Experts of a small language model.
Experts: 128 experts in each of 7 layers, 32 SwiGLU neurons an expert, 8 picks a token, a sigmoid router.
Training: a variant of SOAP for the experts, 286M tokens, 4371 steps.
Below are experts of layer 5 (counted from 0) of a mixture-of-experts language model. Rows are named router (the router's row for the expert), gate (a neuron's input weights, with its number), up (a neuron's input weights, with its number), down (a neuron's output weights, with its number) and show model dimensions 192-255. Each number is 128 + 24 x the weight over its row's rms, rounded and kept within 0 to 255.
After each expert's rows: "raises" lists some tokens whose logits its average output raises strongly, later layers aside; "comes after" lists some tokens at least twice as common just before its tokens as in all text. This comes from a sample of Wikipedia text that the model never trained on. Tokens count by the router's weight.

# expert 17
router [142 129 127 169 126 150  90 143 122 115 108 172 128 101 184 139 113 117 119 124  97  75 107  89 156 125 100 127 112 132 135 179 124 131 146 120 137 134 129  73 127 144 125 131 116 150  95 120 121  63 150 138 179 148 125 165 173 138 122 148  99  95 103 143]
gate0 [125  92 139 136 111 136 121 131 120 157  95 180 118 126 121 146 142 119 132 145 137 126  99 125 175 124 139 180 175 112 129 121 131 116 126 177 104  72 145 129 153 122 103 146  99 137 147 107 127  99 124 154 160 128  99 130 103 108 141  65 141 133 120 119]
up0 [124 121 138 132 120 108 130 103 108 137 116 157 150  96 121 132 125  97 145 193 133 127 132  98 143 153 106 181 134 125 112 151 124 104 100 109 140 131 149 119 154 110  61  93  84 141 105 143 120 117 160 145 169 135 134 121 170 113 110 123 120 150 164 116]
down0 [ 97 147 143  86 148 104 115 122 146 104 197 134 130 100 137  97  80  84 118 123 171 155 133 128  97 161 129 153 117 113 160 129 152 135 110 133 144 119 131 123 133 119 148 137 144 105 121  88 126 163 160 120 119 104 118 154 148 128 106  70 145  94 127 135]
raises: " of", "c", " |", "g", " the", " for"
comes after: " the", " to", " a", " of", " was", " his"

# expert 81
router [120 109 137 138 140 136 140 108 145 126 123 110  85 117 120 112 132 113 143 116 106 133 133  76 124  85 134 111 103 163  98 105 104 111 155  99  92 113  94  99  94 103 136 163 137 105 140 157 116  93 125 103 149  95 134 185 114 139  96 147  90 130 112 103]
gate0 [130 107 137 164 129 133 178 102 112 165 148 112 113 131 156  97 145 131 115  90 154 103 112 163 144 101 171 123 125 107  84 117 141 122 142 155 109  87 137 102 133  96 123 130 120 107 150  54 122 153 152 104 116 114 118 153 156 110 141 112 106 156 152 145]
up0 [185  91 108  70 113 128 117 153  67 162 142 110 140  92 121 133 103  92 125 116 135 141 136 132 146 121 109 173  96 145 140  72 142 159 135 126 141 172  99 121 131 103 106 141  98 133 142  82  79 107 113 130 135 128 133 114 128 110 123 127 145 145 131 101]
down0 [120  85 122 122 160 137 112 120 143 116  96 106 148 152 125 122 161 131 116 124 135  94 125 129 124 123 143 130 128 122 166  99 131 129  82 202 152 131 121 157 113 105 109  86 164 147 141 104 137 109 139 129  83 152 128 116  86 117 141 101 155 118 105 150]
raises: "er", "form", "n"
comes after: " and", " the", "-", ".", " was", " a"

# expert 113
router [146 104 121 131 113 102 156  98 141 146 110 110 102 130 113 104  72 123 100  88  88 127 167 135 160  89 143 163 124 150 134 136 144 116 121 102 149 108 129 100  96 161 149 123  87 126  84 127 121 162 101 141 156 108 115 162 104 120  85 120 143 134 105 142]
gate0 [ 94 176  96 108  75 131 121 104 127 151 138 144 121 107 108 144  62  96 115 108  83 129 121 161 132 120 122 182 140 126  95 120 123 131 122 139 139 149 123 101 119  98 132 133 127 145  95 107 161  62 131 131  95 110 129 105 161  92 118 155 171 113 146 136]
up0 [133 109 119 149 140 111 140 129 113 104 149 130 141 150 101  86 125  99  82 147 103 137 102 144 108 143 132  71 100 139 110 179  90 161 117 116 128 139 146 148 128 173 124 170 170 158 132 141 120 109 164 121  94 141 161 177 112 171 143 170 108 103 151 160]
down0 [109 122 114 131 136 134 123 141 121 106 120 126 119 123 110 179  87 141 116 116 160 114 126 167 129 124 124 129 128 128 127 133 115 130 157 148 106 101 144  80 100 163 115 119 179 139 119 134 130 117 153 139 151 133 118 118 104 124  79 117 139 119 126 139]
raises: "rd", "Other", "ong", "K", "Y", "W"
comes after: "\n", " |", ".", "===", "==", "s."

# expert 105
router [141 111 151 159 147 114 125 126 140 106 118 161 125 115 157 132  74 104 152  93 108 124 167  97  77 135 143 141 107 200  92 124 142 144 158 107 170 100  72 137  99 144 143 120 115 127 144 136 167 134 122 146 162 103 134 155 145 147 102  98 114 160 146  95]
gate0 [124  88 127 163 131  88  92  95 143 142 118 117 104 134 151  98  77 134 138 151 114 166 161 157  98 110 104 133 170 127 123 118 116 118 140 148 127 103 102 142 129 131  87 130  98 132 146 105 184 148 145 130 153 113 147 112  95 142 110 115 126  95 128 120]
up0 [132 119 108 112 109 146 161 126 159 128 112 113 155 106  84 158 163 125 150 125 187  72 106 133 177 136 140 127 125  89 135  98 145 124 131 128 146 160 163 101 104  98 154 131 133 146 111 147 115 120 133 102  85 157  79 140 181 150 138 144 105 109 133 125]
down0 [119 134 103 130 165 133 141 124 189  68 126 144 122 117 110 191 132 144 115 119  98 134 129  99 133 124 107 122 152 155 140 131 124 156 145 123 120  91 125 133 130 158  98 146 111 106 177 171 130 121 130 140 145 102 149 116 133 103 166 101 111 111 107 147]
raises: "in", "om", "and"
comes after: " |", " =", ".", ")", " ==", "=="

# expert 121
router [141 126 143 134 123 116 141 127 112 112  69 143 113 129  98 129  83 118 127 101  95 141 177 123 120 144 127 149  96 168  96 191 135 133 147 132 106 134  90 119  91 142 182 124 139 149 114 117 126 168  69 134 174 103 141 158 119 122 112  91  94 125 113 123]
gate0 [108 138 158 165 101 133 123 136 158  87 144 124 126 130  88 137 143  94 151  96 125  80 126 125 113 137 152 102 135 149 167 102 106 137 159 160 128  95 112 150 144 131 131 124 133 144 156 132 158 174 147 121 129 129 135 143 139 132 134  98 145  96  99 172]
up0 [152 107  88 128 165 104 148 144 129 112 115 121 153 160  90 131 117 158  72 152 148 146 108  98 113 128 126 152  90 148 131 127 153 114 107 151 140 108 143 116 154 142 181 119 103 104 129 141 111 138 120 138 136 162 151 128 108 125 131 129 156 135 122 115]
down0 [144 105 127 134 155 159  98 130 106 126 142 131  98  64 122 176 104 110 121 162 118 125  92 101 143 115 111  86 133 127 159  82 149  99 134 139  94  76 137 109 140 151 149  80 124 111 134 128 131 130 131 145 103 133 104 151 133  98 148 139 135 179 141 131]
raises: "|", "\n", ",", "S", "s", "-"
comes after: "\n", " |", ".", ")", "===", " also=="

# expert 29
router [149 155 122 174 143 139 129 121 137 107  96 148 115  97 114 151 141  99 135  92 103 138 132 104 101 115 152 150 139 122 129 107 152 138 125 142 126 141 128 115 116 148 120 140 110 103 109 142 124 140 100 182 168 128 150 181 149 123 148 120 128 108 116 123]
gate0 [ 91 118 109 154 138 142 134 107 143 148 114 184 148 148 125 147 134 117  97 136 119  76 132  96 149 130 113 128 126 155  82 121 146 122 114 133 109 121 152 130  99 107  99 121  98 110 162 124 133 153  83 199 117 114 127 157 136 117 127 146 123 127  94 141]
up0 [134 127 141 149 121 101 146 134 145 129 114 142 140 140  81 120 148  69 129 164 148 103 144 116 123 111  86 114 144 124 143 124 116 115  86 137 123 119 150 157  96 149  91 130 129 149 137 115 112 154 110 167 153  80 103 150 147  99 155 113 107 122 111 136]
down0 [139 108 158 125  52 113 134 140  99 164 174 117 112 145 119 119 110 155 133 131 149 141 100 184 132 136 117 134 146 171 147 127 151  56 149 113 158  78 147 159 126 153 160 124 128 102 115  83  60 128 116 123 132 174 110 133 147 112 108 128 131 110 141 131]
raises: " from", " off", " to", " in", " for", " on"
comes after: " was", " to", " is", " and", " he", " were"

# expert 7
router [141 124 119 166 162  78  99 129 153 114  97 120 127 138 137 143  99 139 103 104 111 121 140  99 128 132 156 124 111 144 108 115  96 129 168 147 129 154  86 101  69 159 132 164 110 108 123  93 114  88  87 139 161 130 159 142 139 126 150 101 122 136 102  89]
gate0 [140 119 150 118 127 142 147 130 137 165 168 152 131 109 151 156 141 149  70 129  91 107 112 128 145 103 117 125 137  95 117 109 117  72 134 132 116 142 106 139  90  99 130 142 124 132 114 138 137 112 172 169 127 100 180 101 160 162 130 142 153 130 102 125]
up0 [128 155 126 128 144 153 146 141 130 139 120 134 167 102 125 121 143 108  93 174 104  93 140 174 146 131 112 144 171 151 144 125 123 114 135 140 144 136 103 136 142  78  76 127 145 191 138 131 152 138 133 144 120  97 171 124  94 121 133 112 120 130 108 134]
down0 [119 163 128  93 140 115 114 142 131 109 153 150 168 135 130 120 147 138  75 135  88 129 136 161 169 118 137 106 161 148 129 133 144 126 136 120 122 137 163 104 139 119 133  92 127 136  99 161 103 198  97 135 155 119 107 126 176 123 142 137 135 117 163 113]
raises: "ide", "ide,", "ard"
comes after: " of", " |", " and", ",", "-", " in"

# expert 120
router [117  95 140 161 127 128 111 120 143 116  98  94  83 108 116 119  69 119 122  80  97 149 162 124 146  84 122 160 122 175 120 172 144 102 135 112 124 135 120 120  94 142 127 115  71 123  81 144 143 157 102 142 148 134 111 169 115 134  90 117 136 134  98 133]
gate0 [150 123 101 146 143 164 117 131 132 109 138 148 143 151 128 159 120 102  99 129 105 115 169 150 142 101 147 139 136 153 170 100 137 139 153  80 114 122 135 118 200 126 117 121 142 123 117 136 139 126 197 152 143  69 129  75 149 137 139  97 162  93 166 103]
up0 [127 105  93 125 112  96 130 151 109 113  58  85  61 162 151  63 136 131 180 125 124 123 116 115 111 131  87 137 133 123  88 133 153 116  99 140 134  90 146 156 163 134 151 119 103 130 151 109 105 134 111 115 145 151 145 118 136 121 108 159 128 149 139 165]
down0 [145  65 136 110 126 174 110 127  96 158 130 113 155 125 100 147 146 140 123 119 175 141 121 117 131 118  87 102 138 132 158 131 151 139 100 119 145 104  98 140 133 130 175  76 165 167 161 140 121 128 111 117 118 127 130 108 121 132 148 119 114  90 110 143]
raises: "===", "===C", "==", "K", "\"", "Al"
comes after: "\n", " |", ".", "===", "==", "s."

# expert 85
router [131 127 130 143 132 147 116 118 119 102 113 130 109 104 122 124 122 147 102  91 122 107 120  89 124  87 121 166 111 157 128 118 113  87 144  99 105  97  63 126 117 115  95 137 126 114 145 180 125 150 102 129 129 124 125 148 122 106  71 127 122 136 120 145]
gate0 [127 135 118 134  99 117 129 151 144 149 105 184 106 126 107 104 174 103 135 119 128 118  99 135  98 104 128 136 106  83 171 136 182 121 112 118 137  68 129 116 152 141 145 103 129 158 111 147 121 136 132 111 114 139 180 146 106  91 110 103 123  97 145 153]
up0 [123 130  57 115 121 117 136 156 103 127 131 110 129 122 136 147 107 117 143 164 120 122 101 126 111 135  97 172 135 105 100 132 119 117 160 153 136  99 123 115 180 101 147  75  98 108 131 117 145 125 132 103 120 145 124 111  68 157 106 129 148 105 146 105]
down0 [174 124 119  79 122 138 174 148 119 140 124 168 147 117 159  79 117 155 121 116 109 106 116 125 101 135 163 138 127 177 127 150 147 128 182  93 121 133 156 119 113  95 113 138 104 128  91 105 122 129 178  67 126 124 108 109 137 106  83  86 134 183 144 116]
raises: "oon", "ons", "av"
comes after: "\n", " (", "-", " \"", "/", " E"

# expert 84
router [105 137  87 157 139 161 153 132 113  93 103 124 161 128 137 150 107 111 134 122 109 114 122  96 111 129 129 105  97 132 143 134 124 101 189  86  99  95  96 106 112 129 148 146 101 104 121 122 139  77 132 136 150 145 130 163 112  92 103 115  97 149 128 104]
gate0 [105 148 122 147 152 130 113 124 161 113 129 123 127  83 121 173 113 143 113  58 119 107 130  88 163 139 118  98 107 120 138 130 141 120 156 180 103 144 113 125 133 162 144 108 123 104 108 145 152 150 113 122 113 149 112 112 140 132 111 116 122 173 139 142]
up0 [182 102 132 151 134 107 121 190 138 131 132 159  95 168 116 127 168 115 161 114 179 145 147 104  90 107 130 131 135 150 158 150 140 169 100 114 144 106 117 155 138 117 133 152 110 153 142 112 106 112 128 118 135 147 140 135  90 107 100 116 101 102 122 119]
down0 [165 127 146 174 155  69 146 138 126 166 137 172 139 136 103 145 104 147 146 145 142 181  78 121 146 154 122 135 123 135 114 135 118 170 184 132 112 136 105 178 178 105 104 148 105 140  90 149  98  97 148 103 135 137 123 121 108  98 158 170 119 103 137  90]
raises: " only", " most", "ared"
comes after: " a", " the", " A", "-", " The", " of"

# expert 80
router [166 138 116 182 148 124 120 130 149 126 100 153 109 109 109 116 115 136 129 120  76 115 130  78  77 125 141 126 113 176 119 140 129 129 139  89 138 126  60 109 107 143 127 130 155 114 141 148 106 133 112 150 170 109 185 164 167 110 102 151 106 129 100  72]
gate0 [ 92 132 115 143 116  97  93  86 144 148 138 139 106 103 108 126 113  86 160  99 103 107 161 108 140 125 115 130 160 131 135 140 127 132 138  73 120  91 123 151 154 125 123 142 134 174 143 107 158 134 154 168 105  98 174 111 157  90 108 128  95 163 128 115]
up0 [119 131 149 133 176 143  95 154 126  96  97 143 157 167 123 128 138  87 117 157 174 124 106 110 114 150 101 111 128 107 110 128 133 186  97 147  73 153 134 118 162 142 141 123 122 128 127 137 170 107  86  94 116 151 128 122  84  82 153 170 140 130 145 165]
down0 [145 132 119 112 137 102 108 128 133 157 143  97 130  81  96 154 175 113 162 145 141 123 155  99 131 138 125 143 128 152  99 123 154  90 126 122 140 105 122 130 145 137 133 144  86 147 109 142 152  72  92 101 156 145 147 128  99  91 103 178 141 121 109 148]
raises: "ly", " of", "mer", " terms"
comes after: " the", " was", " The", " a", " his", " were"